config.yaml
d_shared_expert: 384
init_std_router: 0.00985
norm_eps: 1e-05
Below are experts of layer 15 (counted from 0) of a mixture-of-experts language model. Rows are named router (the router's row for the expert), gate (a neuron's input weights, with its number), up (a neuron's input weights, with its number), down (a neuron's output weights, with its number) and show model dimensions 560-639. Each number is 200 + 30 x the weight over its row's rms, rounded and kept within 0 to 999.
After each expert's rows: a language model's description of what the expert responds to. This comes from a sample of Wikipedia text that the model never trained on.

# expert 19
router,231,177,138,262,202,202,218,188,172,235,202,233,180,235,209,180,235,174,216,182,195,185,233,219,274,180,201,246,169,191,193,238,184,152,246,222,220,199,218,186,239,233,178,202,225,237,175,202,210,231,183,201,183,252,208,223,189,259,237,231,211,170,215,180,200,149,263,201,166,172,193,197,205,125,190,179,187,216,163,231
gate0,173,217,227,231,213,183,243,177,209,249,176,250,199,142,220,208,206,137,160,182,259,211,243,169,160,194,219,204,176,208,187,222,165,181,177,218,157,233,172,220,169,188,209,179,223,179,230,212,198,158,212,156,149,222,200,201,187,217,216,211,210,269,219,197,191,203,222,208,197,119,147,211,228,202,187,178,232,225,206,187
up0,198,148,180,166,183,233,207,167,235,204,238,177,198,224,168,205,143,204,215,191,209,193,221,167,177,216,178,184,190,204,159,247,180,267,213,222,228,200,220,189,179,188,119,204,191,200,190,177,150,208,192,239,185,207,188,152,198,192,231,219,234,192,202,163,201,252,210,195,159,179,235,205,224,232,117,192,170,193,186,213
down0,212,194,224,217,232,267,255,242,154,193,182,208,194,190,188,211,172,192,165,151,202,129,194,196,202,228,184,216,283,248,221,240,182,143,176,168,222,237,235,175,178,244,218,265,161,167,197,256,193,192,181,153,202,166,186,209,192,195,150,213,243,153,194,175,206,198,190,183,174,188,173,258,149,193,162,207,201,211,202,238
gate1,183,145,263,229,227,207,170,167,188,232,176,247,169,201,234,181,189,167,229,186,217,206,182,165,167,199,189,215,228,192,194,253,230,190,182,268,207,218,243,181,149,216,213,223,143,188,187,183,167,180,187,148,224,161,216,198,208,216,215,267,227,200,206,174,190,215,239,211,215,149,163,221,216,168,193,165,151,207,247,196
up1,177,178,174,205,239,218,172,185,197,142,178,215,202,208,192,228,217,255,266,174,220,193,177,254,233,191,211,204,229,174,176,226,152,160,190,148,205,201,155,204,262,229,206,137,173,207,216,160,209,189,186,208,190,164,258,196,218,190,158,162,139,233,256,199,202,183,256,178,166,218,222,237,208,193,149,213,197,204,168,204
down1,169,216,155,145,181,210,225,232,201,174,183,193,225,182,171,222,191,166,164,205,160,163,161,172,219,183,189,244,181,225,212,171,199,236,217,219,186,211,209,184,147,261,146,203,211,202,207,219,255,183,143,146,226,167,163,237,226,198,174,218,189,235,176,180,161,157,174,240,194,227,182,177,225,216,173,183,232,168,183,236
gate2,243,174,200,205,217,242,210,182,177,190,218,212,226,212,240,176,203,183,205,189,174,202,187,244,198,165,204,239,188,177,161,232,231,205,171,230,219,143,258,181,219,185,225,185,194,186,181,190,211,278,203,180,170,241,197,180,171,211,229,205,193,219,190,233,163,246,176,203,199,160,241,192,267,204,177,193,218,213,182,171
up2,198,230,236,253,195,185,193,182,205,223,236,254,200,181,216,240,181,223,216,180,211,195,218,201,197,165,208,241,229,217,192,191,217,234,213,184,205,187,205,182,146,128,208,252,205,124,146,242,249,210,233,187,204,222,198,174,217,212,185,214,184,181,220,216,165,199,193,172,197,169,180,194,226,233,165,222,268,215,235,168
down2,194,212,197,180,194,211,156,218,223,191,207,229,184,223,215,234,151,209,132,213,176,201,167,229,248,245,208,208,200,200,240,142,195,251,189,178,168,165,191,203,235,218,222,190,172,139,198,219,226,205,191,210,160,176,204,210,179,180,202,220,218,207,187,205,203,238,206,189,245,266,199,132,227,257,210,159,222,178,270,213
gate3,189,167,229,170,208,210,201,186,173,232,235,191,163,218,204,195,246,179,200,152,221,171,239,191,158,211,124,152,215,187,193,239,145,184,183,237,215,235,183,165,164,234,165,162,231,243,243,230,130,167,227,213,183,226,213,221,238,160,230,185,260,224,189,202,201,211,234,234,274,140,222,208,228,175,198,156,213,226,196,211
up3,232,270,145,209,169,159,254,155,134,198,189,171,212,212,189,213,180,237,192,210,134,158,225,220,213,184,202,211,215,169,206,200,210,135,189,197,199,161,141,228,256,188,207,202,197,214,190,210,149,229,210,172,209,244,187,176,203,244,209,174,171,200,193,225,113,148,161,191,219,209,225,164,232,193,191,220,222,154,220,178
down3,219,180,202,180,209,214,191,204,190,228,198,160,177,230,171,203,238,190,239,208,184,183,209,186,246,155,183,201,217,186,225,208,172,240,198,209,182,165,98,249,169,215,193,223,146,161,165,188,226,175,234,199,211,152,178,216,186,157,185,208,193,179,265,287,224,162,189,237,273,230,137,219,138,204,216,205,232,190,231,178
What it handles: Quantifiers and counts. Quantity words and numbers opening a noun phrase, e.g. all, many, several, some, both, two, 80 crew members.

# expert 18
router,219,178,163,206,209,218,197,212,188,209,225,246,204,203,210,189,214,217,227,223,187,178,197,236,217,184,189,248,218,155,214,242,183,170,249,239,229,189,215,105,155,230,168,199,287,213,140,190,221,211,230,147,141,210,214,250,205,214,196,242,174,140,170,192,196,150,202,226,189,216,172,175,202,208,204,161,180,249,219,202
gate0,167,193,145,158,227,259,207,237,193,173,209,213,202,208,176,200,148,211,183,248,232,196,212,234,200,145,201,235,179,212,246,237,232,162,206,208,197,226,224,160,207,211,190,231,229,224,147,165,196,248,247,198,176,164,240,190,206,185,191,192,195,228,215,193,206,176,199,217,187,201,207,214,263,174,201,207,201,167,195,152
up0,185,146,230,185,198,230,205,189,169,209,199,149,188,278,212,206,211,209,246,189,157,253,178,160,181,176,207,204,215,189,171,126,189,234,213,255,214,178,171,250,240,177,160,201,207,227,221,173,261,179,177,213,252,217,166,257,162,269,268,203,158,225,204,274,172,186,199,170,122,122,214,199,147,158,205,143,167,176,183,209
down0,205,235,212,197,212,202,241,188,259,176,156,225,185,213,206,195,212,188,166,186,191,184,167,168,179,245,159,194,184,185,230,217,191,179,240,187,203,235,194,146,229,180,206,221,197,183,244,162,153,181,179,236,155,164,174,251,229,186,129,175,231,213,171,147,179,167,197,234,206,219,221,216,220,170,196,235,206,213,212,207
gate1,133,184,192,207,151,217,252,213,229,178,236,169,257,140,268,186,256,167,211,161,201,159,148,165,180,222,202,215,190,190,194,192,262,191,173,206,174,183,250,168,197,194,150,222,208,192,200,203,193,192,184,159,218,192,242,246,184,139,204,197,236,156,162,186,150,206,188,204,229,174,231,265,190,204,173,208,213,212,197,165
up1,179,201,225,155,225,207,218,206,286,165,174,221,206,172,233,173,213,193,183,191,144,211,193,213,160,178,249,165,186,180,214,214,204,228,132,207,214,192,234,151,153,178,160,187,178,186,163,140,189,184,192,165,220,173,211,208,196,177,193,243,214,174,199,249,196,238,189,156,270,191,222,243,179,237,225,193,235,225,177,243
down1,186,192,198,221,205,181,208,182,171,193,173,174,237,203,275,203,185,221,222,171,229,196,238,166,192,211,189,186,200,223,184,216,215,196,240,239,146,181,200,144,181,179,263,217,222,157,238,187,192,239,188,263,265,178,206,157,166,164,209,232,189,152,240,180,211,162,167,149,251,216,226,206,189,191,219,222,196,217,191,149
gate2,237,164,223,209,161,206,192,203,165,140,186,226,151,206,122,194,222,238,181,200,223,190,196,225,211,205,141,229,141,174,239,242,213,190,243,200,194,207,217,199,188,228,214,173,236,187,176,216,199,182,158,230,225,220,192,203,231,192,180,234,187,137,231,257,141,162,230,230,206,167,212,257,229,240,176,192,210,173,192,198
up2,218,221,164,166,231,200,191,170,207,149,206,210,172,193,255,173,185,231,188,197,189,169,173,234,173,191,191,205,209,194,168,229,148,176,169,180,183,167,199,193,224,236,171,175,191,164,199,207,172,181,274,200,97,180,241,199,268,159,199,176,258,183,131,151,206,207,251,239,186,215,173,180,204,220,211,208,205,218,240,217
down2,153,161,229,244,231,226,266,201,197,161,213,227,233,221,201,226,217,201,210,244,236,226,204,188,217,204,180,265,232,242,252,246,234,195,192,220,242,225,178,197,176,163,189,187,212,194,170,238,224,205,128,177,156,260,215,231,172,243,220,261,179,183,192,211,224,212,157,156,157,177,262,199,152,229,212,220,236,207,175,160
gate3,170,211,243,173,234,191,217,192,249,223,243,205,179,170,196,225,185,221,244,191,151,190,179,205,200,192,162,205,207,184,223,194,189,210,190,195,143,215,237,204,179,248,112,190,164,145,165,181,163,198,164,170,202,215,183,198,196,193,130,159,203,180,223,235,215,192,201,190,209,187,142,174,170,232,205,190,175,207,209,239
up3,149,181,180,215,205,229,253,204,260,200,177,206,231,156,239,200,169,191,189,216,152,208,222,192,221,217,229,227,181,207,229,230,161,197,122,166,173,215,261,92,217,227,239,147,195,188,152,178,194,171,256,165,181,188,205,187,194,238,212,236,257,211,222,235,221,177,200,167,154,175,224,196,170,229,192,225,210,232,214,219
down3,185,232,235,211,274,187,182,192,220,224,165,171,143,209,137,192,161,183,165,269,251,185,240,188,216,193,203,235,213,132,169,200,186,191,181,201,185,218,208,205,213,195,163,195,174,184,205,199,235,203,206,192,208,196,163,229,190,243,190,237,216,185,223,163,113,199,178,232,248,181,212,258,174,173,184,194,181,208,204,145
What it handles: Clause and reporting words. Conjunctions, relative words and reporting verbs that open clauses, such as where in except where noted, that, when, said, contends.

# expert 4
router,199,164,226,218,226,199,210,175,201,195,196,180,239,206,234,186,157,237,188,161,195,208,167,168,199,210,211,201,185,212,204,203,181,199,187,213,208,173,207,213,249,186,153,182,248,227,166,158,211,205,220,187,174,206,209,215,130,203,250,254,144,171,228,201,223,209,239,196,247,172,225,170,153,163,183,174,195,186,222,195
gate0,194,183,180,201,225,192,169,224,178,177,203,222,218,240,223,222,180,200,226,166,202,184,203,184,174,194,161,211,148,172,162,153,183,230,199,202,199,213,189,225,219,234,229,239,200,223,140,242,121,180,176,181,240,224,225,173,159,218,191,250,220,228,179,184,197,138,227,230,179,229,187,215,206,242,114,251,266,249,230,222
up0,205,201,195,161,197,219,175,177,243,187,159,275,205,140,208,174,228,193,199,271,194,213,198,237,226,156,261,212,280,178,138,233,218,191,234,166,193,182,210,163,194,245,199,161,203,238,204,201,225,179,154,159,224,199,201,258,202,152,183,173,215,164,200,202,166,191,193,185,200,246,232,198,188,244,213,183,206,239,208,229
down0,237,160,198,249,178,207,215,175,135,214,205,181,144,209,217,231,171,212,162,188,184,173,236,178,130,164,177,206,205,198,175,195,170,178,177,191,226,183,168,207,162,204,158,138,257,169,212,225,208,183,209,235,231,216,176,203,160,210,189,190,196,154,216,222,164,232,228,180,203,190,205,248,195,194,194,208,233,232,218,190
gate1,227,153,173,244,212,138,232,205,192,164,179,217,178,169,169,144,236,227,178,251,192,197,191,186,179,181,206,142,195,190,228,226,202,163,208,187,144,193,184,169,193,227,207,239,240,208,182,259,217,178,199,163,147,221,187,209,202,205,179,222,212,169,181,218,194,170,242,169,187,239,236,193,167,249,187,238,251,176,198,173
up1,213,238,185,205,219,213,197,187,203,233,263,171,203,199,217,274,181,174,202,213,214,194,200,226,248,153,163,221,168,203,141,238,186,227,188,188,220,174,216,162,221,175,266,176,196,146,169,160,162,211,199,234,220,154,188,140,202,171,228,181,202,247,202,174,137,188,141,190,225,204,202,211,170,193,205,237,140,210,178,197
down1,152,230,204,196,180,244,244,138,217,186,178,231,165,226,217,228,217,191,217,208,191,166,225,215,225,168,155,156,242,116,244,221,253,180,238,158,210,210,203,172,186,231,220,154,233,174,206,209,124,163,179,190,170,223,179,218,180,201,177,222,224,162,193,263,140,199,144,191,188,204,237,255,214,183,212,177,198,174,226,203
gate2,256,181,222,241,208,202,173,252,223,145,261,181,214,197,198,224,183,181,192,146,158,220,183,140,150,166,211,184,206,180,242,198,213,198,202,166,205,226,168,140,203,167,177,176,211,219,220,186,197,152,228,213,226,173,159,217,145,213,164,231,155,213,218,230,199,205,213,172,241,169,200,241,173,188,214,187,196,242,199,226
up2,197,192,216,148,252,195,163,248,231,263,198,187,187,151,217,216,218,213,219,257,223,187,207,233,148,199,180,250,196,203,179,181,258,219,177,193,196,181,185,195,233,218,148,209,203,217,186,180,241,211,183,181,150,184,217,214,214,218,149,229,214,189,194,179,196,216,238,202,162,174,192,196,218,213,193,166,197,228,238,255
down2,227,208,172,209,225,240,168,217,190,197,199,232,185,205,198,198,194,212,253,186,224,206,193,199,202,199,219,282,261,147,233,237,237,197,186,192,218,199,245,175,156,231,179,182,199,195,234,248,197,186,150,173,165,200,227,179,199,186,168,231,198,185,183,211,172,188,187,131,196,249,263,235,246,213,203,214,208,190,201,242
gate3,203,214,180,157,230,187,173,217,204,190,204,185,170,172,137,192,166,164,210,256,205,199,161,204,185,219,189,225,240,193,175,175,252,223,218,240,169,208,158,172,219,209,166,187,186,185,211,199,182,208,190,205,185,169,225,231,168,213,234,230,240,215,192,247,206,236,191,249,225,223,199,162,234,242,210,203,197,199,230,282
up3,211,188,191,228,200,230,210,196,147,204,193,196,244,234,172,235,175,213,251,137,215,237,213,218,182,161,188,209,220,195,259,181,229,139,210,189,175,220,181,228,192,177,153,271,211,151,215,237,203,216,151,210,207,203,227,184,195,226,195,196,196,210,198,164,151,183,239,174,215,221,209,176,197,224,174,271,149,180,168,167
down3,176,197,171,157,150,172,195,199,196,190,185,235,229,185,192,177,148,208,150,191,166,287,251,202,192,157,226,219,274,166,197,192,229,188,192,163,216,195,214,131,211,218,238,180,221,261,227,172,158,211,204,209,179,162,181,208,144,205,210,154,188,168,258,174,249,194,188,249,178,201,205,194,160,208,225,233,114,176,209,166
What it handles: Narrative verb starts. Verb stems after a subject in plot summaries, often first pieces like st-eals, return-s, se-es, plus took, went, worked.

# expert 30
router,173,193,187,197,192,236,164,235,232,251,172,181,211,196,194,122,128,243,175,159,200,247,202,219,200,202,282,175,241,164,197,201,227,162,222,224,226,175,178,183,248,198,200,229,197,208,161,181,190,204,222,200,175,242,239,221,195,204,247,221,140,192,226,215,174,216,225,248,226,179,201,233,201,159,167,212,183,148,193,250
gate0,178,190,162,193,190,166,220,243,183,229,180,164,208,193,238,172,211,231,166,223,189,211,210,224,210,207,226,224,197,193,257,203,206,205,191,146,235,142,148,182,191,205,235,186,195,234,190,221,166,236,152,180,219,233,188,167,232,160,238,244,188,214,240,183,198,254,199,221,228,163,166,176,172,285,200,205,244,232,161,186
up0,217,221,180,191,229,152,209,181,219,182,167,198,192,187,251,195,228,207,255,196,158,240,218,170,184,204,185,234,168,235,185,206,197,181,231,208,163,204,231,152,151,211,210,223,233,182,157,164,185,178,245,227,161,171,231,213,205,261,125,172,267,149,245,138,218,155,204,189,214,173,225,195,172,208,138,203,168,217,199,176
down0,256,189,227,182,206,220,212,185,174,156,201,188,153,216,205,221,228,183,173,205,200,216,240,157,221,200,235,204,220,217,228,199,239,207,186,243,207,184,143,181,203,212,168,204,260,196,184,172,153,189,190,176,149,226,194,187,213,152,209,145,208,169,195,226,213,114,181,183,194,211,233,221,159,179,210,201,178,249,192,211
gate1,218,171,156,173,198,243,188,184,269,229,160,225,205,227,247,240,183,214,176,205,183,228,189,223,266,170,202,195,199,217,184,197,227,256,205,179,196,190,188,215,179,201,183,205,219,187,169,210,151,190,191,191,233,153,227,241,166,185,297,270,147,203,176,176,192,183,179,178,225,220,231,198,180,168,212,154,218,222,256,183
up1,262,236,228,210,142,222,193,136,196,193,222,223,191,209,214,231,203,180,222,252,239,237,183,165,225,213,244,205,169,215,204,173,230,181,219,213,192,232,235,223,197,197,180,167,169,203,199,174,210,166,170,230,251,226,188,205,209,131,223,217,181,168,225,223,158,210,184,184,213,220,217,161,254,183,225,215,191,204,171,225
down1,191,221,174,229,242,192,187,184,197,201,206,165,245,200,202,208,204,204,233,153,182,229,189,183,236,224,204,233,158,200,258,191,151,198,211,221,236,225,169,175,211,175,270,169,189,220,190,196,165,193,174,211,216,191,211,191,211,162,220,228,198,180,213,214,177,199,209,200,242,238,172,179,188,220,197,199,213,135,93,194
gate2,216,151,189,226,228,146,244,195,187,230,198,272,255,198,220,201,248,208,168,229,225,165,217,248,189,175,189,176,218,179,200,208,180,183,239,203,236,206,210,290,128,240,234,225,143,162,176,252,176,185,230,195,183,216,211,238,226,213,184,204,160,218,186,183,188,151,215,214,168,215,225,233,210,177,165,221,184,271,236,178
up2,232,170,166,196,195,239,201,178,204,194,195,183,159,147,231,205,217,167,204,171,210,252,182,122,217,194,151,203,130,261,171,198,197,201,226,170,159,209,180,133,199,174,160,198,236,194,214,204,226,215,197,244,209,193,213,205,176,215,170,208,231,184,240,186,255,225,218,179,264,236,218,175,129,201,238,224,221,181,169,211
down2,235,168,206,190,204,210,149,215,154,209,185,196,214,255,190,190,204,231,241,246,198,149,179,180,196,150,187,134,181,220,202,224,217,175,196,206,209,195,253,162,264,219,229,195,220,208,217,153,192,254,204,269,168,278,201,192,151,249,187,227,209,199,191,219,207,148,189,254,207,210,216,209,203,201,196,224,173,147,239,184
gate3,181,240,229,198,214,161,152,192,190,222,174,189,204,237,183,204,269,211,245,250,180,217,144,194,204,187,196,179,241,224,171,259,220,181,241,216,181,202,192,209,204,215,145,225,184,199,232,126,173,155,128,197,233,235,184,243,187,225,183,224,198,194,232,163,219,198,195,184,231,197,234,245,166,205,186,198,189,172,220,206
up3,212,201,198,207,230,210,213,164,266,187,224,177,152,236,232,202,177,172,150,247,207,178,209,269,192,191,197,202,181,275,158,177,177,193,128,199,187,198,195,200,183,219,226,179,182,177,194,157,194,215,197,189,182,224,202,166,159,176,169,193,224,197,164,199,222,219,152,139,213,188,222,241,189,210,234,217,202,205,183,193
down3,186,216,207,212,154,201,132,196,183,226,167,228,185,194,222,204,207,157,197,241,136,192,212,226,275,199,192,187,151,186,237,184,200,156,252,218,206,195,176,190,230,262,191,154,184,228,193,169,223,206,175,192,185,201,167,159,228,200,183,179,236,205,174,228,174,252,197,251,188,203,202,153,209,202,231,224,236,190,233,207
What it handles: Pronouns and parenthetical starts. It, There and th- pieces, often right after an opening parenthesis or quote, such as (age 45), (c., See also.

# expert 33
router,248,187,163,230,187,203,229,183,201,212,196,262,275,217,226,198,220,210,206,150,189,185,218,182,243,233,194,205,206,161,225,242,265,162,237,271,188,179,195,183,189,175,173,208,183,210,186,204,183,196,213,222,154,215,232,227,179,213,262,184,239,154,222,194,213,161,258,212,184,202,201,160,205,161,199,181,181,214,167,216
gate0,210,228,207,188,245,133,243,214,199,197,167,259,204,193,172,178,191,186,240,212,193,189,190,264,156,173,208,206,172,226,215,175,255,145,191,206,224,220,237,242,194,239,178,178,253,160,181,181,189,197,194,213,194,175,179,196,165,184,175,187,183,152,208,197,196,183,174,168,199,220,176,193,161,162,219,274,252,182,222,240
up0,199,169,207,200,180,229,210,245,213,161,224,191,245,207,252,223,198,212,190,194,235,206,214,178,252,204,267,165,148,182,183,235,145,246,235,165,203,196,168,181,210,188,191,205,174,251,196,198,147,241,183,228,207,162,186,190,187,194,239,190,162,200,217,154,194,235,147,167,200,191,221,215,233,247,205,180,188,200,190,203
down0,200,181,212,203,228,203,209,210,269,193,239,136,245,209,224,148,226,215,155,192,218,175,190,241,230,150,237,183,208,172,180,181,256,161,202,206,244,169,164,239,201,167,169,241,198,154,189,220,148,220,206,234,164,249,171,212,213,177,209,191,229,248,194,164,220,200,208,200,193,212,169,205,199,211,216,204,245,182,176,187
gate1,215,198,183,150,216,211,217,156,197,157,195,204,227,234,240,225,232,228,232,222,181,161,183,193,238,157,170,197,228,212,203,212,186,187,213,170,222,147,251,159,192,254,177,194,190,198,166,197,183,204,222,219,218,185,200,191,184,164,181,246,133,197,228,207,229,159,226,228,219,191,181,209,159,203,189,215,239,175,205,162
up1,136,244,190,172,176,215,203,192,180,165,182,212,225,183,233,198,225,227,181,156,124,218,271,206,188,162,173,182,156,204,202,190,182,234,239,160,198,184,217,157,191,220,193,227,277,166,190,192,223,181,159,238,204,216,236,230,220,161,205,227,178,190,152,191,229,202,195,231,225,225,157,229,199,225,186,178,205,200,225,154
down1,176,216,159,262,197,262,211,237,209,216,209,214,220,198,128,204,235,202,199,206,260,278,189,163,190,215,215,162,214,273,234,159,217,201,179,220,232,226,229,172,222,204,216,163,181,174,207,238,172,185,151,257,152,195,216,190,240,177,171,226,209,207,204,216,191,206,204,216,210,213,214,164,216,247,176,169,236,209,196,183
gate2,172,172,165,169,214,168,230,202,155,122,206,226,177,170,201,208,180,208,255,244,204,190,233,255,210,138,227,215,194,182,226,203,203,196,190,178,159,213,171,195,252,187,173,194,273,251,239,213,221,179,213,241,181,221,137,179,182,252,233,178,208,253,242,198,194,181,182,213,190,158,192,201,201,267,209,229,198,181,190,234
up2,196,184,175,268,203,210,160,171,252,252,146,162,260,195,251,216,228,181,153,178,198,156,218,139,205,243,252,182,186,191,187,198,148,242,163,225,189,204,128,215,201,200,189,153,179,208,204,213,168,196,241,246,211,181,158,175,223,163,250,240,159,155,221,179,170,217,141,186,213,211,258,244,215,229,218,218,192,216,145,203
down2,219,205,196,238,210,172,164,204,239,240,212,177,180,181,172,186,210,196,199,213,171,177,214,210,211,195,211,159,225,205,205,198,176,191,143,197,202,195,211,141,215,206,240,201,157,206,172,171,197,176,229,162,194,219,179,198,197,243,188,217,195,150,194,246,225,154,205,169,205,155,186,213,187,243,262,156,192,227,143,220
gate3,242,216,169,179,157,237,218,221,204,175,226,287,157,191,209,239,244,188,226,214,169,183,233,233,222,153,210,143,192,168,247,155,186,223,174,205,145,194,157,189,232,198,238,212,180,186,214,231,177,184,205,248,252,231,195,225,228,259,165,186,232,220,175,155,164,240,130,275,263,166,170,195,177,217,230,237,194,174,194,216
up3,222,181,202,174,214,157,166,160,255,202,178,233,223,225,185,149,188,206,237,190,241,206,199,180,198,236,205,210,201,207,197,177,196,162,151,210,212,188,169,222,199,214,152,207,177,174,164,179,182,210,229,173,163,182,259,199,201,188,206,188,204,211,228,236,237,202,219,158,177,268,215,173,256,199,202,217,184,186,216,161
down3,178,181,188,248,229,195,142,213,208,205,237,214,195,204,207,178,231,163,193,217,176,180,210,234,180,171,263,241,207,209,181,196,193,188,169,175,214,198,162,198,214,209,198,147,176,208,218,183,206,148,189,192,189,221,230,166,195,185,197,197,191,195,197,238,199,256,237,217,220,184,221,248,150,153,217,237,170,179,184,231
What it handles: Numeric separators. Punctuation and pieces inside numbers: slashes in ratings (4/5), decimal points, en dashes in ranges and scores, spaces after commas in dates.

# expert 44
router,200,174,190,191,214,221,190,186,183,226,199,273,252,211,203,187,239,233,190,180,143,217,269,267,218,199,217,210,233,149,181,233,231,189,235,250,258,148,195,182,211,239,211,208,180,246,187,186,183,237,230,179,207,179,225,190,145,176,213,172,190,210,245,191,245,202,190,234,158,155,192,170,240,177,228,174,172,244,126,216
gate0,192,210,208,212,180,166,236,199,140,229,216,226,256,137,198,173,232,201,239,182,184,216,243,245,203,238,217,196,207,191,249,212,223,181,221,225,160,213,237,210,187,231,173,168,183,193,192,170,165,199,219,186,140,199,157,199,231,158,170,181,188,204,216,232,213,196,215,201,239,183,199,154,169,193,202,159,236,219,131,212
up0,228,170,163,246,179,160,144,223,168,179,145,210,170,202,221,185,156,201,207,195,180,202,200,129,186,175,246,212,161,195,128,221,202,211,151,183,213,190,183,228,263,164,226,234,193,204,224,212,169,189,211,242,203,215,234,209,184,247,172,248,192,212,168,196,199,184,226,234,181,206,183,208,197,185,190,247,181,162,250,163
down0,211,196,191,194,210,178,151,176,189,219,192,167,227,243,203,169,237,193,194,178,191,227,176,229,180,218,255,212,146,178,171,231,253,148,221,207,219,216,204,175,273,178,177,182,169,212,207,192,161,154,189,212,205,248,249,212,175,208,219,213,179,232,205,218,209,178,199,148,175,220,173,171,147,223,212,210,219,181,176,185
gate1,220,224,111,187,209,205,183,208,209,232,208,192,165,210,228,203,217,126,214,188,172,189,171,274,141,184,171,176,252,259,204,147,198,221,202,224,196,206,183,171,221,218,201,169,173,211,213,167,169,206,184,210,185,139,204,184,167,204,196,209,234,212,146,193,198,231,203,169,254,259,186,208,173,153,189,218,184,214,189,196
up1,245,175,213,220,242,230,196,252,164,247,194,230,196,182,204,180,185,203,189,159,227,205,250,195,208,219,179,206,235,185,226,224,158,227,188,186,187,228,188,186,225,218,193,250,157,174,227,212,217,219,189,192,148,184,162,188,193,209,175,214,231,235,213,216,209,201,204,247,150,218,159,212,181,244,179,204,244,196,188,201
down1,244,220,183,181,156,266,218,206,230,198,179,181,219,203,193,216,192,204,240,185,183,163,188,186,204,216,157,192,211,197,192,208,165,236,246,162,189,202,199,241,204,177,133,172,194,167,213,169,189,170,166,163,188,149,212,168,157,236,235,151,181,199,209,186,173,189,201,166,157,188,128,227,232,193,203,151,174,191,190,143
gate2,178,202,283,190,206,147,165,208,265,206,182,241,218,221,205,230,160,182,230,163,231,250,198,187,246,201,185,177,212,129,172,175,146,210,158,247,241,213,178,232,202,216,150,153,159,222,196,201,203,224,226,226,147,160,242,162,126,171,209,196,188,245,227,220,164,210,259,161,224,124,260,243,188,119,179,228,204,137,166,183
up2,178,190,184,172,134,179,217,162,199,204,139,182,218,216,192,210,154,172,200,209,214,191,189,180,120,147,149,196,167,187,225,189,150,182,151,227,217,213,142,193,194,197,161,237,178,162,221,217,221,195,233,216,157,202,225,158,167,198,233,183,246,165,160,210,206,204,215,178,176,172,232,190,236,252,226,183,208,160,208,216
down2,168,188,206,139,213,184,212,162,198,214,229,210,238,240,220,187,195,248,199,192,218,211,197,218,171,225,251,155,196,227,137,233,198,174,258,192,202,249,171,211,181,191,169,189,253,207,201,223,207,209,185,205,164,208,211,198,206,231,211,203,194,233,213,254,190,176,229,179,181,222,199,165,209,254,191,236,181,178,192,226
gate3,176,204,173,190,197,195,202,146,153,160,194,176,237,186,208,217,197,203,136,226,197,144,206,166,248,249,151,201,192,216,188,204,187,199,191,193,189,245,225,208,209,192,220,224,190,219,258,182,191,231,225,306,225,147,241,237,211,170,256,194,239,227,251,208,207,170,161,267,207,245,187,160,207,151,213,215,209,200,242,145
up3,226,156,233,208,173,200,190,222,211,215,194,192,139,229,213,133,232,204,239,183,163,260,192,206,152,201,192,197,193,213,187,226,196,203,249,208,243,151,244,201,194,193,207,190,220,227,210,274,208,151,173,145,146,206,216,214,231,215,165,206,194,141,166,231,165,254,213,170,239,188,220,175,177,237,171,145,152,197,161,237
down3,162,189,216,200,175,235,174,205,176,201,181,203,174,157,151,214,182,237,176,163,215,261,183,191,184,203,218,192,240,182,246,201,168,166,213,150,235,109,221,219,187,201,196,170,203,206,165,222,241,187,188,234,264,172,187,216,255,256,186,181,160,212,260,190,248,237,206,160,242,173,197,210,201,213,185,215,234,248,121,239
What it handles: Time periods, seasons. Time and season words in sports and history, such as years, season, first, Cup, and year suffixes like 2019–20.